Below are experts of layer 3 (counted from 0) of a mixture-of-experts language model. Rows are named router (the router's row for the expert), down (a neuron's output weights, with its number) and show model dimensions 0-255. Each number is 128 + 32 x the weight over its row's rms, rounded and kept within 0 to 255.
After each expert's rows: a language model's description of what the expert responds to. This comes from a sample of Wikipedia text that the model never trained on.

# expert 54
router [ 79  93 170 112 135 101 145 156 135 108 100 102 122  85 130  92 124 182 101 158 131  77 131 165 172 132 122  71 115 143 132 143  91  82 122  99 200 142 124 120  77 142 120 132 136 116 149  65 181  78 114 126 126 100  28 105 114 151  77 109 214  92 124 119 143 105 117 147 153 116 217 131 132 109  68 127 152  84 149 185  94 141 130 115  98 218 191 102  86  98  84 168 149  65 106 111  91 135 110 134  73 154 128 161 120 145 120 152 142 121 103 135 136 139 100 166 115 107 154 101 107 152 134  96 100  49 158 182 127 135 116 173 137 154 176  96  94 147 169 113 152  77  84 131 148  76 129 155 112 136 104 137 147  97 107 184 176 149  99 133 136  77 101 166 104 110 116 114 113 158 118 116 133 115  99  64  92  94 104 105 123  88 131 106 221  73 111  60 135  51 153 144 154 105 111 118 109 140 103 137 110 120  85 150 143 162 108 114 111 111 127 153 115 109  82 127  90 119 146 159 102  61 119 168 130 136 140 123 151  89 130 175  64 125 108 131  91 129 123  99 113 151  99 144 139 147  96  90  99 189 124 104 120 132  86  81]
down0 [107 116 142 135 137 128 190  96  63 109 105 123 148 142 155 198 167 134 208 109 151 176 134 115 140 138 173 121 149 189 152 112 161 143 172 220  65 127 150 136 122 151 116 130  77 158 123 115  99 104 139 141 120 131 154 101 113 115 136 115 109 167 110 193 105 137 120 148 154 133 109 135 146 162  96 154 132 133 130 109 165 139  91 129 110  47  90  97  87  99  95 111  94 142  62 137 164 191 188 164 153 127  77 178 100  77 157  98  83 116 102  86 146 116 144 144  91 190 107 155 113 116  86 157 134  95 186 155 165  94 141 105 155 136 156 146 151 159 148 161 125 116 147 142 173 147 173  79 164 134 132 105 103  62 114 101 147 140 100 111 102 123  99 129 127 171  82 143 151 158 133  73 118  56 157 156  96 149 175 158 195 121  76 190  98 131 117 181  96 101 127  81 129 137  92  75 108 136 134 164 122 175 115 105 198  87 118 126 101 101  77 148 145 133  42 103 128 134 124 173 147 125 146  95 156 157 160 156 155  83  70 166  86 146  74  88 112 161 102 160 100 134 144  97 124 161 147 164  92 146 151 117 125 144 116 156]
It responds to: Common nouns, suffixes. Nouns after the or a, such as part, round, area, role, cover, plus noun-forming suffix pieces like -ment, -ation, -ion in mullioned.

# expert 48
router [131  53 144 116  84  95 112 153  83 172 143  97 137 123 106 124 121 129 170 161  74 118  64 125 143 163 106 118 115 137 190 150  55 161 162 113 187 143  90  93  90 164  80  51 148 134 157 140 112  57 147 121  98  81  88 109 101 197 129  94 149  98  81  86 156  81 139  64 136 124 183 133 103  93 114 112 124 130 156 125 130 117 104 114 100 172 144 122 119  74 133 163 115 104 134  97  91 127  93 115  72 157 145 124 105 129 155 152  98 136 137 150 220 123 134 146 108  72 105  88 140  96 162 109 101  80 142 111  80 116 125 106 216 112 150 164  98  79 153 146 155 138 115 146 164 108 147 133 107 142 115 156 150 123  98 100 124 153  84  72 143  57 108 123 145  69 114  87  49 172  64 146 205 129 172 146 144 104 120 101 185 108 165 119 104  98  96 147 118 137 132 140 136 114 109 153 147 182 114 162 140  83 123  93 141 131  97  89  96 109 101 140 115 100 108 149 140 120 118 134 142 103 123 170 189 144  57  92 145 135 165 169 126 140 143 147  99 131  90  91 180 187  82 143 116 167 108 134  96 155 132 168  94 103 105  97]
down0 [ 90 130 117 124  61 108 136 135 108 112 103 121 117 147 128 116 137 166  85 118 199  85 128  66 108 164 162 102 146  40 129 121 110  67 100 112  67 156 113 105  91 123 166 138  94 117 122 148 122 158  91 114 148  98 126  75  98 139  86 105 138 128 213  72 129 140  97 135 150 158 168  98 138 106  92 136 132 133 148 164  82 149 130  94 145 111 170 114 110 180 132 140 165 157 103 134 180 127  98 150 102 160 132 134 101 159 134 112 144 146 171  73 172 129  62 153 121 141 103  71 200 169 146 133 136 105 146 200 126 104 121 124  68 118 170  93 148 204 122 145 130  85 171 165  99  79 154 112 136 144 111 115 134 102  64 164 171 147 176 121 149 181 173 146  77  91 105 123 132  82 172 121 124  69 174 214  61 131 127 123 103 102 117 125 160 121 182  65 137 150 138 120 143 111 139 155 109 128 160 144 127 191 131 145 135  92  97 101 154  78 180 128 102  90  99 137 114 139 143 127 179  90  61 107 110 103 155 189 139 133 174 143 158 182 193 170 123  87 144 147 122 108 116  97 100 156 144 105 125 135 124 152  94 137  74 113]
It responds to: Label punctuation. Colons, dashes and pipes after a label, heading, or title, such as Cup: 2008–09, Robo Rally: 30th Anniversary, Skin: Dr.

# expert 40
router [ 96 116 165 146 116  97 202 103 117  77  33 108  83 121 222  85  98 158 133 151  97  80 111 139 123 165 134 136 138 153 150 131 133 147 104 100 136 107  93 133 139 198  99 117 121 114 120 105 147 113 126 125 141 118 121  83  97 129 115  93 155 123  86 111 153 105 102 101 165 181 140 165  89  83 132  94 126 123 188 103 134 115 103  68 106 172 123 149  57  85  36 131 143 140 113  72 101 127 121 143 106 135 144 132 125 156 188  84 130 179  77  98 120 147 136 128 117 117 139 105 173 164 203 134 100 116 150 172  70  94 145 128 189 162 182 124  93 103 141 142 162 139  96 151 159 119 167 168 134 161 128 144 141  94  75  99 142 165  92 100 200  48 112 100 114  99 155 119 122 151 104 163 167 153 136 147 106 125  91 103 154 125 192 123 116  83 105 117 101 105 127 139 150  94 154 190 118 138 113 131 130 123  92  93 157 126 130 126  94 110  98 126 122  96 107 145  93 177 137 164 191 138 104 132 149 153 104  85  54  85 141 129 111 128  80 135  88 122 144  68 160 115 125 115  40 150 111  75 115 141  78 151 118  64 163  98]
down0 [164 116 118 106  84 108 122 119  96 142  77 101 135 102 109 131 156 144  68 128 136 105  90 137 117 142 155 123 122 112  93 185 113 135 118 119 169 141 153  95 125 217 138 130 124  93 102  98  54 159 104 122 153  96 225 142 140  90 119 150  92 121  93  80 108 119 112 114 117 116 150 155 101 171 131  65 132  69 115 123 101  88 143  91 150  96 169 148 118  85 158  85 121  97 123 155  83 110 160 158 145 145 122  83 149 174  98 139 162 173 113 119 125 131 120 134 117 147 115 112 136 102 174 130  96 168 138  97 106 163 146 122 158 153 170 114  74 135 195 190 142 113  96 120 119 130 171 212 125 135 164 217 108  79 107 111 112 145 111 125 192 169 133 170 118 130  79 133 136 167 113 197 151 100 129 146  55  88 174 119 165  95  95 174 155 120 137 173 106 108 154 185 129 113 169 154 104  91 152 191 146 154  82 159 180 131 113  35 111 203  85 115 135 101 134 157 122 105 139  89 108 132 185 132 153 133 109  75 189 142 117 125 175  66 167 146 176  81 146 131 135 116 133 114 107 133 104 142 104 122  99  99  83 175 120 147]
It responds to: Consonant pieces in names. Second-position consonant pieces inside proper names after an initial capital, like U-t-ah, Tra-f-algar, Bor-g, often in foreign place names.

# expert 42
router [128 127 128  85 109  60 102  80  56 120 131  96 128 103 177 117 113 148 135 125 119 113 132 111 147 139 108  97  63 118 172 117 121 106 111  82 130 196  78  95 110 191  80 100 131 112 145 113 120  69 196  98  96 142  91  83  95 157  84 117 110 104 116 113 148 113 191 105 140 171 149 133 119  91 128  92 127 115 152 135  81  83  80 126 129 162 169 116 116 111 117 143 122  98 144 114 124 134 133 151  66 133 130 192 118 163 125  56 135 170 186 144 125 138 153 130 155 106 145 110  85 165 139  97 137 102 197 153 109 121 120 149 178 158 137 183 148 145 186 183 189  95 136 112 120 148 215 144  99 152  99 155 156 113 134  92 111 176  79 114 137 113 104 181 167 124  52 100 118 154 126 113 137 112 177 163  74  96 116 127 142  95 147 101 112 120 110 184 116  90 125 153 158 130  63 169 107 206 173 180 140 118 122 103 138  96  99  98 123  61  78 165 151  73  44 145 127 138  90 127 127  96  97 143 146 108 124 131 162 127  98 152  91 123 164 151 118  98  76  86 132 160 124 107 125 174  89  94 126 198 110 144 143 101 145  94]
down0 [145 181 104 123 149  90 147 108 140 115 151 144 110 128 123 161  77 165  88  68 176 145 168 139 123 146  97 145  98 180  63 121  65  86 120 167 107 143 179 155 143 163  99 117 176  79 135 102 120 117  89  97 127 157 140 110  77 125 130 126 156  99  75 119 150 189  94 148 156 121 123  96  83 117  73 110 107 125 119 130 218 164 170  99 161 120 134 174 176 101 127  70 186 174 133 113  94 102 187 147  86 133  96 137 103 166 172 136 156 118  96 106 149 115 130 133 135  67 125 153 131  78  88 169 166  92 137 125 130 112 119 155 111 106 110 117 145 115  68 113 126 177 173 164 108 127  77 149 168 186 184 129 179  97 103 117  99 167 102 107 125 154  97 134 149 103 136 114 102 161 108 161  96  95 122 162 145 101 129 116 176 114 134 127 143 131 169 123 107 138  73 103 140 132 135 136 111 115 106  80 136  86 144  96 175 195 166 172 123 175 147 156 142 162  87 125 150 132 111  25 127 114 151 120 183  72 124 147  87 128 143 112 196 115 152 108 133  94 158 147 182 122 115 171 133 109  77 149  62 113  72 101  35 108 128 164]
It responds to: Foreign name fragments. Short vowel-heavy pieces ending foreign names, places and taxonomic or chemical words, such as -ou in Goumou, -um in yttrium, -us, -oki.

# expert 39
router [ 89 122 164 159  91  91 138  86 115  78 119  93 111  97 152 106 134 176  93  75 126 137 114 163 137 110  86 125 107 111  94 116  96 155 171 144 101 162  96 126 109 202 119 126  92  92  84 128 182 119 116 113 134  41 121 101  45 124 110 100 148  94 104 104 133 118 127 122 154 183 215 139 126 106 136 114 135 113 102 122  95 115 116 129 100 124 126 149  59 129 118 108 142 109 141  88 111 107 138 128  77 150 156 162  89 141 150 121 122 168 114  84 168 160 104 135 113  27 154 106 155 132 160  86 131 110 115 150 117 140 121 186 136 145 142 126  97 130 137 160 174 110 100 145 159  84 135 182 116 152   8 144 149  97 104 103 132 174  39 116 123 132  68 208 105 110 132  75 126 119  99 143 148  56 128 128 123 161 106  84 130  99 138  86 188  75 133  78 122  62 162 170 143  65  88 142  88 169 109 119 153 100 117 152 159 154 128 122 148  94 157 138 136 133  91 153 121 156 121 155 124 104 105 155 152 145 100 134 140 108 159 155  78 124  96  97 143 152 119  93 170 176 111 167 116 100  59  99 111 137 125 156 116  41 110 106]
down0 [112 127 110 146 155  86 163 119  97  34 139 106 126 158 146 127 157  66 171 125  93 131  86 106 123 154  74 114 116  66 152 160 199 116  94 104 105 102  84 109 176 131 151 137 183 192 129 142 174 146 111 136 110 103 133 139 149 106 123  93 136 124 126 127 132 101 142 120 122 112 110 168 114 139 151 131 117 114 133  78 145 120 126 118 174 118 143 132  94 143 147 152 101 147 167 179 138  88 132 181 160 139 133  58 135 113  73 165 103 127 100 138 154 198  87 130  98 120  92 124 159  86 181 212 180 147 144 111 205 126 162  16 180 121 154 108 164 112  98  88 119 115 140 130 109  73 121 151 163 189 109 173  98 148 172 104 146  73 116 151 133 171 144 124 111 169 114 101 111 147 189  98 183 144 144 131 166 166  86  99 136 127 113 132 104 129 134 159 122 121 114 161 114 165 132 162 160 156 115  71 124  51 147 116 109 125 106  98  97 155  52 140 182  99 130 175 131 144 134 171  86 171 158 119 140 214 100 137 154 119  66 125 125 143 116  78 133 136 125 159 141 117  97 105 122 143  57 140 119  97 125 141 200 182 126 111]
It responds to: Mid-word fragments after consonants. Short word-internal pieces after an initial consonant, like c(ig)arette, m(ig)ratory, C(oc)onut, p(us)her, plus unit tokens like °, ft, mi.

# expert 13
router [139  98 140 109 112 135 181 120  98 115  92 118 123  73 218 122  98 166 116 136 128 113 110 133 171 166 107 121  84 153 116 137 121  53  56  71 136 137 113 108 125 193  51 122 106 135 160  25 124  77 140 131 131 144 103 119 102 147  81 112 119  91  89  89 153 120 146  72 134 170 163 128 106 119  87 109 131 129 167 110 130 142 103  79 135 155 176 137 135 100 130 198 112 154 123 116 121  52 185 145  85 158 144 179 100 156 207 131 117 141  87 133  96 133 110 142 124 113  94 121  68 121 170  67  95  81 199 191  81  82 204 117 140 201 150 165 155 144 142 211 154  85 146 189 115 116 153 158 110 138  61 133 148 113 102 113 162 139  96 122 135 125 108 180 137 122 100 110 129 153 129 154 132 137 170 153  84 193 110 143 122 107 148 123 160 122 130 139 133 119 161 142 140 114 108 150  94 149 149 138 139  97  80 120 143  86 124 123  80  88 114 161 114 143  97 132  98 122 136 155 109 115 131 190 138 180 127 155 136 116 124 167 107 145 122 174 108  59 101 130 137 161  91 104  70 158 154  91 109 164 132 103 124  80 119 130]
down0 [107 170 103 121 131 185 117 103 146 152 114 131 100 126 224  76 121 143  86 117 154 108 120 194  82 138 109  98 104 115 161 135 129 138 101  94 100  90  97 154 181 143 131 116  78 164 144  86 153 173  66 126 118 110 112 129  99 145 141 145 149  67 155 111 113 155 114  97 100 128  85 144 131  86  87 102 101  99 177 195 156 172 137 199 149 164 151 134 143 112 165 131 157 124  99 113 124 120 138 110 147  86  94  45 130 110 139 100  95 116  95 136 194 148 150 133 201 138  99 129 186 124 151 170 156 136 106 171 129 100 117  99 140 139  69 120  94  84 117  78 141 121 158 147 156 188  88 103 119 106 136  80 130  88  97 119 114 191 132 113 121  65 102 118  80 159 131 162 136 152 153 158 138 108 123  75  42 160 108 110 124 192 149 104 157 130 109 132 189 115 139 101 150 159 161 171 211 169 152 117 174 136 116 116 111 127 154 117 138 164 136 155 129 153 111 179 175 153 116  87 138 169 117 164 115 177 168 104 138 153 171 164 151 101 148 119 189 149 141 129 196  90 143 106 182 164  96 136  75 169 128 126 135  51 139  94]
It responds to: Mid-word consonant pieces. Short word-internal or word-final pieces such as d, th, ug, am in names and rare words, plus ordinal suffixes like 5th.

# expert 43
router [103  46 120  90 137  96 136  93  93 134 110 105  90 122 158  68 175 184 134 145 146 132 109 120 161 162  90 125  81 131 186 113 132 155 120  83 127 115 121 117  47 154 105  98 151 117 121  91  94 139 130  92  44 125 111 109  79 135 123 110 135 130  82  52 126  89 131 117 145 153 147 170 129 121 109 106 191  98 158 133 175 119 134  95  92 143 151  94 139 102 107 133 204 101 105  87 121 139 134 133 116 155 156 143  87 136 156 130 112 139 162 104 208 132 104 182  66 118 150 139 139 178 118 118 114  96 136 151  60  93 161 119 132 189 182 134 121 137 149 168 225 121 119 131 158  81 159 162 132 159 117 139 134 129 160 116 143 152 113 112 159  98 116 120 146  96 101 113  88 103 114  92 124 110 178 109 105 117 105 102 141 119 171 109 207  69  86 132 106 103 152 149 191 106  85 156 101 146  86 184 139 120 130  95 190 130  66 109  72  88  79 119 112 143  58 141  38 153 114 149 152 128 106 148 136 125 127  85  98 100 171 116 131 143 109 138  98 107  72 109 127 172 104 108  59 159 124 101  70 106  90 129 125  98 153  90]
down0 [ 90 175 152 110 127 123 145 165 129 161 153  90 191 109 163 179 155  93 156 183 116 120 186 168 190  96 181 123 107 112  83 138 131  96 103 127 148 162 113  72  98  81 120  69 112 133  94 104 161 146 136 119 119 143 178  86 110 115 102 120 111 146 127 185 113 163  96 143 118  99  68 106 142 168 176 166 126 136 120 111 143 153 184 153 150  57 162 121  89 122 112 127 123 173 101 159 162 114 138 132 141 112 165 158 175  90  99 151 131 108 133 147 115 161 142  87 156 186 101 107 106  89 125 130 147 122 125 136  96 137 100  76 194 120 131 185 162 117 209 142 150 176 127 129 114  88 174 197 119 103 132  97 126 116 105 117 125  85 159 146 142 138 134  98 118  93 105 107 125 112 165 147  35 177  47 163  87 177 151 205 188 157 131 126 107 106 129 197 136 129 121 130 147 109 134 151  98 135 172 152  51 102 168 138 111 103 189 146 152 129 215  78  96  82 125 145 131  85  80 132 123 100  80 135 132 104 149 110  87 111 132 102 163 138 159 182 194 112 146 121 136 141 135 131 135 120 110 155 143 149 138  67 178 137 133 150]
It responds to: Letter A and articles. Capital A as a word or initial (Texas A&M, Série A, Q&A), plus the article a, Roman numeral II and As.

# expert 57
router [110  98 143 127 102 105 169 131 107 139 117 109 128 141 138 124 139 149  87 168  86 113 134 118 142 141 112  93 113 110 135  96 112 159 127 110 139 153 109 114  90 158  97 104 128 132 126 116 177  88 122  91 104  55 102 106  93 140  89  81 195 104 113 100 194  97 114  92 147 142 168 140 116  79  90 111 133  76 126  99 158 127  96 139  64 138 143 155 133  21 111 163 168 118 124  93 141  58  78 126 113 162 136 147 116 160 140 152 122 147 144 142 100 117  98 131 107 136 151 118 140  88 110 116 117 111 155 150  68 105 159 135 205 128 125 170 133 109 156 135 151 112 125 182 141 131 153 145 112 143 108 142 143  89 120 102 137 150  81 110 230  98 135 109 106  86  80  46 139 175  42 129 173 125 218  89 104 140 133  70 157 102 171 110 142 100 117 108 101 124 137 160 137  73 112 138  73 147  83 200 106 104 104 130 139 142 111 102 108  42  85 157  95  73  92 140  67 141 121 142  87 129 139 152 128 165 119  53 137 131 198 152  88 124 100 157  93 101 115  98 150 121  91 142  91 139 123  94  99 167  84 165  68  79 116  99]
down0 [146 136 121 126  98  98 176 109 136  98 146  37  92 138  72  91 115 104 124 152 158  99 144 125  70 204 142 132  90  60 179 127 155 147 125 100 110 159 154 151  87 151 144 104 173 176 145 130 132 130 185 133  68  87  97 159 122  84  95 112 131 151  67 111  87 143 124 100 170  91 157 104 127 133 147 123 130  77 139 147 184 152 137 213 133  87 147  85 119 100 184 128 158  50  86  97 136 154 136 166  68 121 150 188 117 106 130 138 129 127 131 130 113 189  80 114 102 166 133  84 129 172 145 118 174 101 145 114 128  44 145 156 196 146 165  84 133 146 118 117 146 133 114 168  89 114 124 109  93 121  98 166  89 147 130 163 120 144  78 172 128 162 184 132 211 101 153 106  96 118 102 120 191 162 120  81 109 117 102 148 127 148 135  90 149 152  94 152 133 142 141  99 146 118  98 155 102 143 178 152 182 115  99 144 148 126 135 110 196  93 113  98 192 117  89 128 124 125 127  91 135 153 194 142 162 139 191 168 170  78 116 152 145 128 113 136 151 113 102 164 147 151  98  85 172 121 146 172 185 185 156 138 149 137 138 124]
It responds to: Column separators in tables. Pipe and semicolon separators between cells in stats, chart and discography tables, after numbers or names, such as W; D and Racing | Toyota.

# expert 49
router [124  15 144 153  85  93 162 141 101 136 106  88 138 149 178 123 112 146 132 165 128 102 104 122 172 136 106  88 132 144 122 155 101 133 116 114 125 159  64 120 111 164  78  70 135  87 116 130 197 109 137 126 114  75 114  99 112 140 116 103 149 117 102  91 138 113 101 128 173 146 140 133 117 120 110  73 123  94 134 169 111 123 114  83 132 128 148 110  49  75 119 154 123  39 122  89  90 120 149 112  40 175 157 123  86 153 140 125  86 168 122 105 170 117  94 170  70  68 160   0 114 129 146 126  77  65 136 125  76 119 168 105 149 165 118 181 108  67 135 121 149 158 113 107 151 124 162 148  95 182 114 146 162 114  82 113 124 102 107 109 139 136  64 157 106  66 121  97 103 152  81 126 117 114 107 139 135 165 103  86 154 115 158 102 116  68 122 150 120 112 176 194 160 121  92 120 115 167 102 119 154 116 110  98 192 141 107 110  91 110 109 102  66 124 146 156 139 179 109 147 166 116 106 151 147 176  83 121 107 121 199 133  89 116 120 148 105 118  84 107 141 142 114 153  91 156 118 109 111 121  92 150  76  83 117 113]
down0 [122 109  84 163  91  64 147 127  84 119 125 137 158  91 129 136 119 137  63 133 151  74  90 152 134  93 115 157 143 140  76  82 148  89 187  81 118 192 113 114 102  98  71 117 122  75 105 117 103  89 152 115  92  65 120 122 111 106 168 202 130 216 107  58  97 158 103 125  94 188  48 149 139 121 124 126 140 169 115  98  97 125 127  36  89 112 134  84 168 127  96 158  98 165  90 154 130 117 165 105 182 159 112 143 119 169 131 122  32 166 132 148 160 142 159 167 110 108 123 133 133 133  85 153 158 183 111 156 160 145 135 127 104 113 107 131 223 144 148 174 169 131 200 159  97 139 183 128  97 154 115 124 137 121 136 145 147  93 130 136 121 118 149 148 128 103  78  79 101  85 118 122 122 139 122 104  96 118 123 121  75 176 179 114 103 147  78 147  76 138 170 140 115  95 177 131 104 133  71 169 144  91 138 134 132 142 141 141 122  84 122 124 134 154 156 154  72 107 163  81  84 101 147 152 105 161 110 127 114 107 163 104 130 182 127  97  96 118 103 120 197 125  92 101 110 156 140 151 180 131 132 108 131 146  78  74]
It responds to: Infobox colons and separators. Colons in durations like 4:23 or after infobox field names, plus hyphens, dots and slashes among numbers and fields.

# expert 45
router [ 98  96 112  94  77  41 130 131 106 107 145  85 100 128 140  97 166 164 106 132 110 109 137 193 141 142 129  68  90 151 155 124 123 135  98 118 149 115 102 118 122 129 104 105 158 147 147  75 164  52 203  68  94 104 121 119 124 142 101 108 146  99  74 115 157 133 239  68 151 134 128 133  50 112 109 126 155 123 192 135 167 132  73  98  92 157 146 135  49 123 105 129 161 107 116 106 104  95 130 118 108 128 145 138 136 141 131 144 135 120 153 155 114 181 108 143 122  77 132 119  86  91 115  81  82 113 166 186 107 108 142 133 180 146 139 142 139 153 157 123 151 102 144 140 122 118 185 156  96 118 148 175 120 111 106 134 158 129  93 120 168 141 128 164 162 128  78 114  79 179 117 116 135 136 175 105  92  69  79 126 160  97 150 110 122 122 121 133 115  73 149 121 146 136  46 133 130 217  99 198 113  83  82 149 119 146  63 119  86  30 132 183 146  62  72 130 131 118 111 140 118 105  93 118 121 146 132 132 143  31 105 157 115 147 163 156  93 122 113 102 107 119  83 155 131 131 152 114 111 156 117 165 126 117  94  99]
down0 [128 109 114 126  96  94 135 103 173 116 115 121 131 145 106 159 189  92 103 163 147 118 130 128 110  89 149  96 147 116 131 192 106 105 100  52 159 125 152  91 108 124 158 137 131 197 158 130 148 112 106  98 117 126  76  58 104 118 106 151 158 146 115  51 149 102 100  68 139 114 153 130  69 129 105 124 110 115 160 125 127 131 183 170 114 152 117  77 110 106  95 158 117 109 133 157 178 103 121 102 109 165 118 131 146 123 111 113  88 118  79 145 103 168 139  32  80 150 124 130 106 180 115 156 131 154 147 132 156  86 117 125  82 152  87 110 117  95 161  80 104 137 122 120 116  73 208 135 102 187 133 129 117 119 161 134 162 170 179 145 153 114 152 113 125 123 137 147 116 138 139 136 126 165 143 142 115  92  84  80  83 127 197 129  93 153 154 103  63  66 104 126 113 174 174 118 142  95 254 178 137 144 118 146 155  94 124 194 180 151  82  87  74 179 177 139  96 144 171 135 135 119 176 159 129 157  91 124 130 151 134 154 162 152 109  73 130  80 132 140 158 159  66 132 191 107 143 103  76 119  66 150 170 169 116 111]
It responds to: Word-ending pieces of names. Middle or ending pieces of names and words, such as Ear(le), Corn(el)ius, Barnes(ville), dub(ious), hexagon(al), plus River, Street.

# expert 10
router [107 109 149 123  87  62 123  59 105 135 133  89 107 161 121 136 111 130 150 164  96 157 112 149  99 131 106  81 115 134 143 149 119 107 126 142 157 149  77  79 139 113 122 106  97 102 123  88 142 137 159 151 122  86 138  73 138 149 101 112 152 133 113 119 200 117 130  59 132 160 118 168  73  93  70  88 114 109 115 112 145  87 108  98  80 153 149  79 132 116 104 122 171  99 109 109 100 122 104 135 136 177 130 139 107 168 152 123 104 146 144 157 141 192 117 120 126  83 136  47 133 110 180 102  86 122 171 148 127 102 164 141 145  99 170 121 116  68 169 139 187 100 114 120 134 111 159 186  95 131 141 143 183  71 122 137 153 138 142 106 116 131  95 130 121 109  91 142  92 138 102 114 108 102 177 147  99 119 120 111 177  95 185  97 107 150  66 109  91  86 150 146 150  83  87 235  78 154 146 187 135  83 156  87  77  69  57 125 105 138 150 187  70  47 135 164 138 166 156 160 126  89  84 138 156 179  92  74  97 104 141 154  81  77 118 142 124  90 112 110 148 109 104 142  89 151  58 125 138 110 120 200 123 147 152 102]
down0 [119 163 107 133 128  99 124  46 126  80 121 114 159  91 160 170 144  56 131 156  89 103 156 126 119 101 145  79 118 109 125 178 180 174 171  62 159 170 138 116 136 104 115 167  81 123 164  92 185 114 118 129 117 159  98 165 144 148 115 117 138 114 112 128 109 138 156  91  74 145 141 149 135 143  59 102 174 240 187 153 109 117 144 177 116 102 142 145 171 122 133 160  87 124 116 158 139 104 144 128 108  79 147 155 129  99  99 106 117 124  70 132 135  94  79 150  74 174 134 100 133 156  88 117  87 194 183 156 169  77 109 166 108 107  98 110 183 117 145 129 121 175 104 112 136 125  67  75 211  93 100 104 167  76 110 139 112  98 156  58 120 151 156 122 113  70 116 106 137 118 112 126 175 153 111 107 112 140 110  91 137 110  69  80 120 167 113  71 106 103 137 129 164 152 110 134 102 146  92 129 132 100  45 143 209 100  91 104  89 152  96 127 183 123  99 177 116  94 145 114 199 124 107 124  84 170 130 153 121 124 141 161 122 129 121  83  95 147 133  98 156 138 126 107 163 131 141 105 145 144  66 120 150  85 156 114]
It responds to: Mid-word suffix pieces. Word-internal pieces like an, er, en, ro inside words (Afric-an, S-en-ator), plus adjectives such as National, local, English.

# expert 59
router [ 83  85 129 126  97 113 164 132  78 135 151 113 102 105 145 134 151 164 121 102 128 132  87 105 114 183  97 107  87 124 115  98 104  63 118 131 175 126  91 103 109 197 102 136 171 131  94 116 111  68 131 145  91 120  96 102 114 141 101  67 164  52 130  60 142  96 199 124 150 121 119 149  64  88 120 127 180 114 147 113 123 113 115 109 121 158 148 157 138  51  84 130 130 136  70 107 105  72 104 208  57 171 172 162 127 137 143  89  66 127 143 155 188 145 114 143 124 121  68 113  75 136 169 102 110  78 154 132  90 119 136 119 121 125 137 125 115 150 153 141 126 106  81 176 150 109 150 145 109 128 122 162 133  92 116 155 159 136 111  67 129  74  93 154 195 131 123  83 117 154 122 108 141  95 130 114  98 118 113 117 113 132 163 110 133 144  67  93 102 150 129 136 144  92 100 152 140 163 121 109 227  97 114 126 203 108 102 121  75  88 136 122 135 146  89 148  49 133  93 132 151 103 107 110 134 110 125  46  97 103 161 132 135 103 125 167  61 129  84 119 126 178 109 182  86 119 124 127  87 151 101 162  59 100  70  98]
down0 [148 124 174 127 128 153  74 115 165 145 194 102  74 111 125 141  87  89 108  95 119 136 142 134 155 184 179 139 152 148 100  80 145 118 144 128  77 171 105 133 105 181 131  87 105 112 142 118 193 117 120 123 191 179 150 167 133 151 117 100 151 128  86  93 152 118 161 118 172 124  89 106 129 112 121 101 137 122  91 111 131 104 143  96 182 122 138 140 127 156 130 100 127  71 171 153 152 125 132 212 109  94 129 137 120  98 180 108 161 133  59 104 133 133 144  85 121  67 103 132 198 232 128 142 136 131 139 153 145  30 144 127 124 145 183 145 149 112 195 172 142  84  72 136 142 122 141  63 111 183 135 135 147 127 144  87 164 143 101  94 153 142 182 131 137  80 175 107  78 154 177 129 115 143 151  81  75 176 117 145 210 116  87 119 103  65 148 129 114 161 128 132 142 171 100 131 156 120 127 154 157 125 118 154 113 122  58  63 125 178 101 147 105 128  76 126 115 179 137 103 141 141 129 150 162 114 138 165 118  89 136  62 106 148 114  88 148 142  78  63 143 136  91 199 136 141 110 169 104  82 119 125 156 138 120 149]
It responds to: Paragraph and heading breaks. Sentence-ending periods with line breaks, closing == or === of section headings, row-ending pipes with newlines, and opening quotation marks.

# expert 37
router [129 104 177  97  84  94 177 116 132 109  78 121 135  16 148  51 119 128 105 128  73 111 110 120 149 139  77 101  97 179 100 101  60 129 115  81 142 102 107  83 117 195  97 105 166 111  80 101 169 144 173  68 150 101 104  95 114 107 112  75 172 139 110 101 149 102 161  78 130 154 203 162 112 138 136 125 135 115 188 105 152 102 132 139 121 168 151  75  90  67 104 131 126 136 103  89 103 141 106 142  92 135 164 121 123 164 136 158 160 124  87 158  90 141  73 139 110 108  89 131  89 128 132  95  91 101 198 200  76 116 121  86 197 162 196 138 129 124 141 144 145  78  74 130 163 106 167 169  92 163 114 139 124  88  92 150 126 124 114 113 183  54  60 146 119  93 114 118  74 193  94 175 149 142 146 114 109 108  80  78 135 126 167 103 127 122 133 124  83 100 134 150 128 134 118 145  86 150 148 151 111 117 100  66 124  94 127 119 103 116  90 170 100  85 120 138 144 138 132 107 132 119 107 171 168 115 109 126 119 106 109 136 140 140 132 141  75  65 154 123 157 126 127 169  90 116  60 115 100 132 135 182 109 120 157 130]
down0 [ 85  69  88  62 138 106 111 137 100 170 124 114 109 218 130 206 165 154 120 187 105 169 137 144 173 129 115 102 107 112  96 110 132 174 140 150 148 178 113 136 109  93  76 129 141 137 164 142  76 168 182  55 133 135 140 160 132 136 111 127 146 130 140  95 148 124 148 126 163 160 100 100 152  97  90 178 137 102 108 121 240 114  91 155 115 110 123 126 187  86 110  88 109 126 141 104 137 133  72 145 149 154  76 159 120  83 132  82 104  97 146 100 148 120 117 135 176 169  85 103 121  71 123  89 198 116 106 111 103 108 131 148 102 164  73 132  97 101 138 171 182 111 119 158 122 129 154  62  71 126 122 109 137 110 131 100 144  58 161 144 104 148 117 136  63  77  93 148 160 104 105  89 136 140 157 114 141 169  81 162 119  63 113 101 161 130 120 164 109 137  85 162 112 173  75 124 170 193 123 163 120 116 139 136 153 129  87  96 175 143 114  87 167 144 121 181 131 145  59 107 175 134 114  96 132 107 153  71 120  60 138 143 156 143  99 129 101 123  76 117  66 126  96 113 138 125 169 161 119 139 133 116  97 112 102 183]
It responds to: Name-internal syllables. Middle or final syllables of foreign names and words, such as Luzern, Tchaikovsky, Nanjing, murmuring, mol in units.